From a checkpoint of a small mixture-of-experts model trained on Wikipedia: 153M parameters.
Below are experts of layer 2 (counted from 0) of a mixture-of-experts language model. Rows are named router (the router's row for the expert) and show model dimensions 128-191. Each number is 500 + 50 x the weight over its row's rms, rounded and kept within 0 to 999. Numbers have three digits each.
After each expert's rows: a language model's description of what the expert responds to; "gets" lists some tokens that make up at least twice as much of what it gets as of all text. This comes from a sample of Wikipedia text that the model never trained on. Tokens count by the router's weight.

# expert 9
router:576430479498540505513588442499463526505535518509496504523468555459504453569543426500605511571380527459405425481507476489532530625479424500415498517543470482559530538534557500489463432509614582
Numbers, units, time-spans. Tokens after numerals: units, ordinal suffixes, months and "later" in time spans, such as km, nd, October, three years later.
gets: ", ", "–", "% ", ": ", "th ", ","

# expert 48
router:478470576501500508436506514489476560533523530541551517531503519510582499436448512451652496423484457557505478442523523421525551560495489560446477453552491456572533543478589536513505558481567516
Plural suffixes, sentence ends. Plural or noun-suffix word pieces ending a word (regim-ents, stat-ues, -ations) and the full stops or commas following them.
gets: ". ", ", ", "ers", ".", "ers ", "es "

# expert 27
router:499583568451496549456549475480482539527461453476514531455536450575507522548475538576426433474481510490493518526543511437532526483453465588520546390544425421460561486373465508550430557563498492
Words after was/made. Tokens right after verbs like was, is or made, including participles, particles and capital initials, such as made up, was able, hosted.
gets: "was ", " ", "1", "L", "is ", "P"

# expert 38
router:586452630488566523551510452629500456523515540407400366506492487426453558564525515560455524493610434523453467501498506516503482443418559470468520523492519539521546490506451387456463546576457483
Clause conjunctions. Conjunctions starting a new clause or list item, such as and, or, but, so, although, which, mostly after a comma.
gets: "and ", "or ", "2", "but ", "4", "0 "

# expert 37
router:515572390498487467575434484514525553503524528517448533513497491543589598553498527507480562397404497457589623495572455438533490595515569430584570501461508447487529558475602535566619448526579435
Sentence-ending periods, word endings. Sentence-final periods before a new sentence, and last pieces completing words, such as Coven-ant, en-ough, dis-aster.
gets: ". ", ".", "\n\n", ") ", "al ", "ate "

# expert 41
router:557531483417483536370568480494505471448509516434551514537470566518571481513544423520531479477476438499523570492482436471448465492490480553522459545458502488501583421534529504488573599381461654
Digits and numbers. Individual digits and number pieces in years, scores and tables (000, 500, 2–1), plus some odd mid-word pieces like Po-z-oblanco.
gets: "0", "6", "5", "9", "0 ", "1"

# expert 12
router:566540488483483559487517559503480452474596519566565496496530502459495435429419428550528493545433501599572508546504388529448435615497456559577434580557478492550516508511524642481487504523472640
Indefinite articles, numerals. Indefinite articles and small quantity words starting a noun phrase after a verb or preposition, like a, an, two, several, one.
gets: "a ", "an ", "1", "1 ", "2 ", "a"

# expert 30
router:507452510466574523513471486485477484465427496478549525432482467483543444541537574454397527509592626559441441530467683464458529497500478436532515469385522614448489446536449558508464566602504436
Infobox and list lines. Line breaks, list dashes and labels in infoboxes and lists, e.g. "Location within Alberta", "- Kingdom: Animalia", section markers.
gets: "\n", "- ", "was ", "\n\n", "is ", "|"

# expert 61
router:450505562439529468528427508395459423443492395545455558418540445514561552530527530478482535487472546592547568474484567492414522456606517455480443402429507569552444474520464447469416513617404545
Sentence and line breaks. Periods ending sentences, closing quote plus period, and line breaks before headings, also abbreviation dots in Mr. and St.
gets: ". ", "\n", ".", "\n\n", "|", "). "

# expert 17
router:403478550489526509518431520488469575318453409523541418528550489484585516557540467521493490468583451519490477502499536472573453398455479513454426516486460433460511517437506447485520413579463459
List dashes, sentence openers. Bullet dashes starting infobox or list lines (- Country:, - Genus:), and capitalized sentence-initial pronouns or prepositions like He, She, In, After.
gets: "- ", "The ", "He ", "he ", "It ", "In "

# expert 55
router:483485442504482482539548471468470460526505469497519580519504440559461546547507491530443507634520502464423502565469549536563439510522513443605439493496494561451475426573406439474379559516538462
Prepositions and name particles. Prepositions and name particles such as of, by, de, von, del, el, plus table cell separators and measurement units.
gets: "| ", "of ", " ", "(", "on ", "is "

# expert 28
router:445601540466431534563545499488529484495512544523502531479499466511496613511483502540503519567466511493552504473530445522539543541492458583565466514535475583550545507451639519576456447416583563
Suffixes and hyphens. Word-ending suffixes (-ened, -izing, -ously, -ties), hyphens in compounds like decade-long, ellipses in quoted speech, and some table pipes.
gets: "-", ", ", "to ", "ing ", "that ", ": "

# expert 56
router:468621450522493485576434473552509531524503539495541536570481514507426573455501506374466493549551488521601499549581583523495398392542577560370449460473451541479566509514561622501481508447493495
Section headings and breaks. Line breaks and == heading markers around titles like History and Cast, table separator rows, and See also.
gets: "\n", "\n\n", "==", "===", "== ", "= "

# expert 52
router:473467533482553499562455421511426517574504510474440347532516472465476548428474494538557516563446560538414591507558516532516481501452532429482496598532528394555515479441536487492505392470450462
Of after nouns. The word of after nouns, especially that of, plus sentence-opening words like After, According, Following, and the following, Total, Candidate.
gets: "of ", "= ", "following ", "year", "first ", "Total "

# expert 49
router:566442526481496536458477474480545538428557577418526530561497512478462490477464473466524513517427449453480436477543506480569366399454581530469386454510499627526522554461544557451504465455544592
After-number punctuation. Commas, periods, closing parentheses and units right after digits, as in 1974), 8.7, 4x, km, million, BC.
gets: ", ", "as ", ".", ") ", ")", "th "

# expert 57
router:494517516475570483510476465458431469443510398540561503531536496506538392550423517438429424468505418521515472501457507572415548368480423413504513500446511470465486385444410431464503493523459593
The after prepositions. Mostly "the" after of or in, plus decade numbers like 196 and pieces following a capital initial in names, such as G-on, Z-ü-rich.
gets: "the ", "The ", "|", "199", "-", "200"

# expert 58
router:396564432505502496474567488533498568470463379554522487448544476568430495490520490565440439489489515526489474512486534419448553530461489588565531428510448414495588479424521463545425501615497449
Headings and infinitive to. Wiki heading markers (==, ===), table divider rows, list dashes, colons after field names, and to after was or were (was to become).
gets: "- ", ": ", "a ", "to ", "==", "–"

# expert 53
router:508416542520496457503508503499477524545496435437418520513495507509438491558564552465467510495444447613477443517453487505535474535468512523577507497471518558492576542571538473490510563532500407
Conjunctions and parentheses. Opening parentheses and brackets, conjunctions and relatives like and, but, which, where, because, plus prepositions and table pipes.
gets: "(", "and ", "| ", "in ", "to ", "as "

# expert 40
router:540543508469550485593473472450472525606391490523403445540516497480561468545551488533540459480505576495503548485574521519544545579599546558511670528506524411527453442542539468514462530490542459
Surname and word pieces. Word-internal pieces, often in personal and place names (Allyson, Butler, Butulyan, Ulan-Ude), plus commas, digits in years and words like later, addition.
gets: ", ", "3", "7", "on", "o ", "er"

# expert 29
router:467433502498486510449539465493475492503523566430509436419552476406574497501502521438588570509524604573587513474568516533465515489480426467459491490448503554537579549508497448525460561518469586
Sentence boundaries. Full stops, paragraph breaks and the capitalized first word of a new sentence, such as The, He, However, often where spacing is missing.
gets: ". ", "\n\n", "The ", "\n", "He ", "."

# expert 34
router:501531597494495526550484451574468495413507532480517461532551494508460510527473439555517501501520562491478475499479549377496523527412499570478474435464501507445530518481511519481577601543449465
Line-start markers. The first token of a new line or sentence: table row pipes in election results, list dashes in infoboxes, and openers like In, After, It.
gets: "| ", "- ", "the ", "a ", "The ", "and "

# expert 2
router:452392492477520460484437485434563516519517423436415475471420624472530464454498390486470474542502430452468440538485462474530569502528509538409436477514515621535558460503532535509546561519492517
Numeric and unit tokens. Digits, number pieces and units in tables and stats, such as 000, million, km, 18th, kg, with table pipes and N.
gets: ".", "–", "th ", "|", "m ", "6 "

# expert 45
router:506565521487531529522455377472524500557424431565487436505521530519488485502525432559488456526583505547437463495568595545524382455491560452513643530464491460550438517494516458451392566594451482
Articles in set phrases. Function words inside fixed phrases after as, to, in or by, such as as a result, as well as, also, respectively.
gets: "a ", "in ", "to ", "as ", "well ", "— "

# expert 36
router:475528436488411406529499463445441498460495478568556502553495410490461545556511526359520539586512533514486553534492612579528460485518530499461521485451514566547510490543422427524498467576447438
Headings, table cells, quotes. Heading markers == and === closing section titles, table pipes in election results, opening quotation marks, and articles a, an.
gets: "| ", "a ", "- ", "\"", "\n\n", "=="

# expert 50
router:516479564454558386529466447471555535516547400562408415534486565446409507480476546570530508474462473417521475517442504549496508579520578481476521467475452579445476461454429524543483514541436437
Coordinates and name pieces. Slash and invisible characters in coordinate strings, table pipes, and second syllables of names, such as Chol, Chace, Kandahar.
gets: "|", "and ", "=", "/ ", ")", "present"

# expert 6
router:565456445493472462472480571540468503536473484488496543489477513545417502601536610511459525434445521602454444561381547506502434531490470540591546450427519566489474519552528368491539522468548508
Verbs after subject nouns. Finite verbs and function words right after a subject noun phrase, such as have, was, were, and; also table pipes after titles.
gets: "| ", "was ", "and ", "in ", "to ", "is "

# expert 43
router:527561424488493555469505540433416526476476402547532547464483435560486588517417497458363509500423417450519441503533512451507576575515430527592479400542470545417535432448444593498445466550519540
The after verbs. The word the, and similar determiners or ordinals like first, second, after verbs and prepositions such as was, of, in.
gets: "the ", "a ", "G", "been ", "M", "first "

# expert 31
router:559476500498509493477464588530527576510602551494487456553515578507506438441459495482479528534508459539491513518485466563528617586492474485470467604572494551563471603509564439472509547396543391
Digits and numeric punctuation. Digits, commas, closing parentheses and ordinals inside numbers, statistics and ISBNs, plus mid-word pieces like bet-r-ayed, Satell-ite.
gets: ", ", "9", "7", "4", "% ", "8"

# expert 24
router:437572530552489588551520535523446418561529590504537550522494502500473452447490484473480433599556457440512503500559502511492508439468536489576451541563526580440448451472507625489455457436535546
Object pronouns, particles. Objects and determiners right after a verb or preposition, like him, them, the, its, and particle out in sold out, found out.
gets: "the ", " ", "a ", "his ", "out ", "her "

# expert 33
router:548587481465518388545654434527612492446523462520468499518504511492486576595569519546549498590409445477370496508446527522518401545454495488502504535569446400553516510490592436543508419575448555
Table cells, section words. Blank table cells and words in headers, infobox fields and election or sports tables, such as Preceded, Released, Substitutes, Other uses.
gets: " ", "\"", "to ", "202", "— ", "/ "

# expert 42
router:461478432488467563485552541493540545524568529445482603494454503506512532525490561465428512477429415539474471512517490565543406454440570402566487483520504542508503468531515526471563461395594548
Relative pronouns, prepositions. Relative pronouns and prepositions that follow a noun or verb and link clauses, such as which, who, whom, that, between.
gets: "that ", "which ", "with ", "who ", "for ", "from "

# expert 0
router:569513445538513565493472450433520576381487588536530492487510455471433581536484448558601546561463391475478456478608427513562508481515473511500533486517544479534482490529439586447511496540401441
Clause-boundary commas. Commas closing an introductory date or phrase before the main clause, e.g. "On July 5, 2011,"; also year and number digits.
gets: ", ", "–", "), ", "2", "s ", "1"

# expert 5
router:472540579385458523584545504503526514472466623507508565532494474579599551485456415501492506463491572525577510404490465477602550466502480625428428411562466459559435428456659585641514428413499498
Verb and noun suffixes. Word-final suffix pieces closing a split word, mostly verbal endings like -ted, -ating, -ized, -ed, plus commas after years.
gets: "ing ", ", ", "ed ", "es ", "ation ", "ed"

# expert 51
router:463476569501519567550486527497453520441569461514535467503550503462472551538547455549566513577541547517472506490551454574540485506450519535464553451468468537479446507387430530541525584539501446
Clause-starting words. Words opening a new sentence or clause, mainly pronouns and connectives after punctuation or line breaks, such as He, She, It, but, with.
gets: " ", "The ", "he ", "the ", "He ", "s "

# expert 10
router:498522484520551539386496472589438449514545504518476532507403499519459533557559517457447498519465458495482450564466632512433542555400484512530434568578464535544582450534426506489446636445473441
Line ends, adverbs. Line breaks and pipes ending table rows or list lines, plus function words and adverbs such as also, only, still, never, have.
gets: "\n", "|", "201", "also ", " ", "not "

# expert 47
router:400435531456482561426421587547588549469505531595510493492501459481514461549491471560515489391508569453440573475510460417467483479446522489485455510529490590456560461519462440485523526517442450
Line breaks, headings. Paragraph and line breaks, title = marks and section headers, and capitalized words starting lines like Born, Location, According, At.
gets: "\n\n", "\n", "= ", "- ", "He ", "United "

# expert 26
router:446488501501475441472532463623480552554480503475514529549470461553447506551520505534542458573584438559425503480496536547547553459601532469569470460568520350522546507543463499456474355417466474
Prepositions and connectors. Function words joining phrases, mostly of after a noun, plus commas, and, to, for, and opening parentheses or quotes.
gets: "of ", ", ", "and ", "(", ": ", "to "

# expert 54
router:487527432462453551624495448470569481532503370456432453528491524537450500510511476403400508538403451514509538514534482534450507421570509540517558451505502527542364507524520410495442517455469527
The preposition "in". Mostly the word in after verbs or nouns (finished last in, resulting in), plus century digits of years like 197, 194.
gets: "in ", "in", "at ", "In ", "200", ") "

# expert 22
router:547458525579550543582444439452471433502439583555495545533495512470562411533456533571540491493591517461512481482524510539520539468506563438501557604561576442531418425555511517383527425518496486
Determiners after prepositions. The, his, its and similar words right after prepositions like of, from, for, plus relative whom, infobox labels (Preceded, Nominated) and years.
gets: "the ", "| ", ".", "–", "; ", "his "